config.yaml
d_model: 384
n_experts: 24
activation: "swiglu"
moe_layers: [1, 2, 3, 4, 5, 6, 7, 8, 9, 10, 11]
routed_scale: 1.0
init_std_router: 0.0247
n_kv_head: 2
tie_embeddings: false
init_std_up: 0.0279
lr_mult_o: 1.5
steps: 4056
Below are experts of layer 8 (counted from 0) of a mixture-of-experts language model. Rows are named router (the router's row for the expert) and show model dimensions 0-127. Each number is 500 + 50 x the weight over its row's rms, rounded and kept within 0 to 999. Numbers have three digits each.
After each expert's rows: a language model's description of what the expert responds to. This comes from a sample of Wikipedia text that the model never trained on.

# expert 19
router:479513511460536510505469459522392504596495487414449560510410535530556397540541373557537490478543478469596546404497462499533617566463538533478472554580450580529408510504489587588475456509484511518478476569555481481547519537473410431510509400510488492511458512500559527589422501484458515528511529449496630491623433475457563531509535520523537476524423499568387514493470555457472519476528
It responds to: Newlines, paragraph breaks and sentence-final periods, plus middle pieces of South Asian names such as Kanyak-um-ari, Jhel-um.

# expert 4
router:398589601485534523567447499458501517519556487496450481561493487485472417523510460526506503471557493486465527487500497540456574510504583539522458493545489395524544442519523610489456492506472575486541533529543445504533445490488571491509527487545469441588511492496415490536522520497433547521468495505501605442552484459432527510554587512569404549508469527474440493390515547562505447612502
It responds to: Odd letter pieces inside foreign surnames and acronyms, often after a capital initial, plus "by " and LaTeX backslashes, e.g. N-ed-unchezhiyan, C-z-aplewski.

# expert 17
router:516508475465470526510496526465528590552464525490515520449460509498467436496499489486467521471457449517502441526538519518522543547532543449542468517543520440518493487513486437554466582501477577570508551550437455380486490470500480471550530430484553492528564440546469561525451531512442584485510521438493582527533474401499507548550549494507463561434536506451502503431519486611490533465499
It responds to: Digits, year prefixes, separators and pipes inside tables, statistics and records, such as 201, "|", ";", "3.0%".

# expert 7
router:427544530584484491485439465519538503519536512461504446417402459565457430556590497602481523481564394538481542480450550499580525529570491460497448565442471491510462498480436523445604539554472512547590413538507480501563511558520504441564490475513554446555492540531526481511523592472398528530487557518456588510556464547465547527519470538516431512477491396482496505450472545451498548516484
It responds to: Closing pieces of common words, especially abstract-noun suffixes, such as -tion, -ality, -ence, -ism, plural s.

# expert 16
router:470451517494621518500487483561457535462524559481468510450447455473429513516487463481493511463469476421520507511500480574536549597507412451543430460533510541431447519502452519490516496569510486550566425485458419521544433516470486408551515412429571445542562498517538566470517505497478603598510534460584493592439405507451535507509525448504477571357438439540487445531438510518500421569533
It responds to: Subject pronouns and relative words starting clauses in narrative prose, e.g. he, she, they, who, which, It, plus modals would, could.

# expert 12
router:455579495494491531455450485571481542461466500541421445480409525469437384557554494512528521466572519490512414508573471531600544558526459504516479564473532501508474448477435530513513507549575515570537470486446434422518423515497509500491486412479565459526521439459534580562426534487501515540438594480462603519560471534456456485545522509465434578476577547542522454474493591593529491590546
It responds to: Digit tokens in tables and statistics, especially decimals and table cell values, e.g. 30.61, 1.5 sacks, 2.092 km.

# expert 5
router:559523466574506498453455507491489555537498590497502505472490450467486333544631488515517522372567431472588533430464480526585493438526503514490475481485418537547399473563509484542539467493572553483575540493449450517526457461510519505471549525423555510508599448505473481501436562395493536505534480394494531555557422490450476538441467490505405427456516415473444489510511541542583509447557
It responds to: Middle pieces of place names, taxon names and technical words, such as Maced-onia, cy-to-kine, psych-iatrist, -idae, in species lists.

# expert 18
router:535513511493596585519415485452467456514519522537490476415467487556491426568499475497557503516446530489474504468577482599512501566535465507548483503587513528520537448509474483484552508480599591583515541577432383475518449480449523402544514525486604549541591491568470519558550494471523527548515614434481600561481469464441501500508526429520471425385414530611461527436499465488530485469575
It responds to: Dashes, pipes, line breaks and heading equals signs at the start of lines in infoboxes, tables and section headings.

# expert 6
router:464541468501514570588508541490404572494490583461399449493437445456471431503482436487561497425582406463596460560548473475521486553537387484557448574520651533507539477477428465497531462481524602577521515488461488453540440503433520500536551486488520444548518469566491557494439505405455523544528543477455495502532475467438505560486506469533523474488537544545521492473433561544501505500436
It responds to: Prepositions opening time or place phrases in biographical prose, such as in, from, during, until, at, often before years.

# expert 22
router:447450490493501570447519463487500501616533435465504486415421510556483444506512407496529464443528493413559420437546585492505542523552509493577483545547551467551544497521495495571550444526507534478533499542389488431565527487473560440488475485417573426472497499549464491430481519469390525418515615395536612573441443519555495534517600472480495485492542483496477426520498607511472511473584
It responds to: Sentence-final periods, decimal points in coordinates and numbers, closing parentheses, pipes and heading equals signs, e.g. 46.6281, U.S.

# expert 8
router:473480446547549536459464531543453518431488541403471513488480511541489418550524517553535496377591513474491490398538510538514591508523506530530473531476512523482456470547416477538604426519553538467571468572391467541593407612489566408579539527513525506505577427526515524444453588493466541526428514411498454550484503424407483555563561501477429500535540560472461512448411521532505387498463
It responds to: Word endings and commas closing place or personal names, especially foreign toponyms before District, River or country, e.g. Kalungu, Vyborg, Mauritius.

# expert 13
router:488487556528518593580449559554459475426519524512433450437510452451472472546495443546501446458569490443556556475546450539514519561524487499573462545463518513454519453449456546482466492591549507570500386476545485521619476492429522407532508514497537441538561485534466546514423571413413530544524559464514539548556493537450529541559479516561483539472537501492530474447434555523554453540499
It responds to: Conjunctions, prepositions and commas that start a new clause or phrase, such as as, when, after, where, because.

# expert 0
router:515498499511449572532476538512515485493544476498527552488422483627491470555454398517611519486532559473476467464542519583461572602498424585538481438532449522523435430441545468534555452487534487545541543515423481528465496607485511452505509404463566399524548505564482511564483575508469587586492597460489490552457493472427542592492519425556536521437495492584507458392489469542538402439520
It responds to: Separators and prefixes beginning a new entry in lists and biographies, mostly table pipes, dashes, colons, "= " before names, and born/professor/Sir.

# expert 23
router:468503529481553521481417498499478578527603514452492493495502474498431535585547498476528480529405413503539505467497489529552514571541442473574521538501566497521508497528447599527532464529501492510499466498507512402552446525458574507481499417433611521532590505523460520507492450422439590493392517529592571572549505501417548531531543425588494564447422404534481505516517609563513500543500
It responds to: First pieces of longer words, often verbs, after an article or auxiliary, such as dis, over, arg-ue, transl-ations, However.

# expert 2
router:389458581438569567522432459447533562493517541470450519497486434503385515559508476447479476465485477475560482516584442587556547543586454529572512492549509530513538496539508534496621547544544452522507458558527494468556470499495531514576596402469545538538573460521508520515528466495493572515453547506539490504603474460508469534483476484446504581424395435556518442488510449557487560561551
It responds to: First word or piece of a field label after a dash or pipe in infoboxes and tables, e.g. Location, Date, Coordinates, Votes, Preceded.

# expert 14
router:435597580528549475479352551490398541614467518465513537583541545488494517477563394615419522552578458477585503441473452549493544532482519435569482471458517407531465490563462515543512521471533557490513455508580500459519493477525574401594496495536531493555490465493503594523476509566474495559426559524462579497484491457446540576564533480560505516472577473543539471417478495539509520527464
It responds to: Interior syllable fragments after an initial letter, often in names in tables, e.g. b-ub-ble, ch-ev-rons, G-if-ford, Wr-ong.

# expert 3
router:480515551530600524515512394495515463532529487454520426450485398497433403481527421553554483443525494436535457479585472537490481559566463579538472555520506441539478490573482525517534516482586566506517426555492505465479449545517431499530505375474587467472516459469558552515489559531547518515527517508544574473505404557531456465547475422528391560528486444514473493408521514536582529494509
It responds to: First or early pieces of capitalized names and foreign words, often in tables, such as Mar, Jo, Kar, Cec, E-tr-uscan.

# expert 20
router:474535553491516550597487479569508515448545552506436448465463465498440492556518493516515582435571558422517569480531460498487517590527394490487452468508529478428492448491435485541502464596483510541503406505441479518525402524486552471442509448447549430552566467481519494573516548470469503569502578367501619548474420471423522603547450426525488534395521537541467461425426514516532363532481
It responds to: Main verbs after a subject reporting outcomes, such as won, received, defeated, released, plus following prepositions in sports and reception sections.

# expert 9
router:421546482486612526468449539500432523471521480494509557475523466488469496504473428577515548434553421528498461425564518521507506576477517497528470467498494504497539468457471527630549495475534484486561468581465488474527509512559497458529409431422581471501538398525537614477564528494501631584470543442570582565499351505454483566565547455485501557453444437507455535475438532558539416551525
It responds to: Whole nouns ending a noun phrase, usually after an article and before of/and/in, such as research, aircraft, training, education.

# expert 10
router:510527598564554523467404458528474518497584543540479530426559438529468501511556473521584515478436436456569441443500445481548551500501459527468445521536553464523478431549392566547524475552559550517552553498547476399493526567454546540516529451491601543555520527548548461524455495533468532517407518517615534578512418556465567580583556438539545556471448424541417468523467595532555501517580
It responds to: First piece of a common word after an article or quote in prose, e.g. tim(ber), tur(keys), c(andy), elimin(ating).

# expert 1
router:460512498565461529521513539504543488444480514435462572504530492582473446546478474489592502477550483514474448435531582547560594509458516459531440409539546462551475404534446608531510494512615526533516500488431539539454466559525532484553475397519582411584544490548452488461462494504478553527462464532527532579521468529507510578527543447484479518460530440514577459540430516532511463469492
It responds to: Bytes of non-Latin scripts (Japanese, Thai, Hebrew) plus commas, brackets and "c." in name-date parentheticals, like "(born 1943", "December 6, 1989".

# expert 11
router:372543610520590630455462535516499601526519533552515527418513433551425473542510475478544486385484453436502450442551605566574497536480500484497449539503491511511526372432526439684514478482529550496591492610456464473549447512508514470530460483467544449555536544467555564519525496495450564481505529415543578666593397486516532530466555442544435490469445469470465493422495536524549481490529
It responds to: Opening pieces of species epithets, surnames and initials in taxobox lists and citations, such as par-vipunctus, Pit-thea, "R.".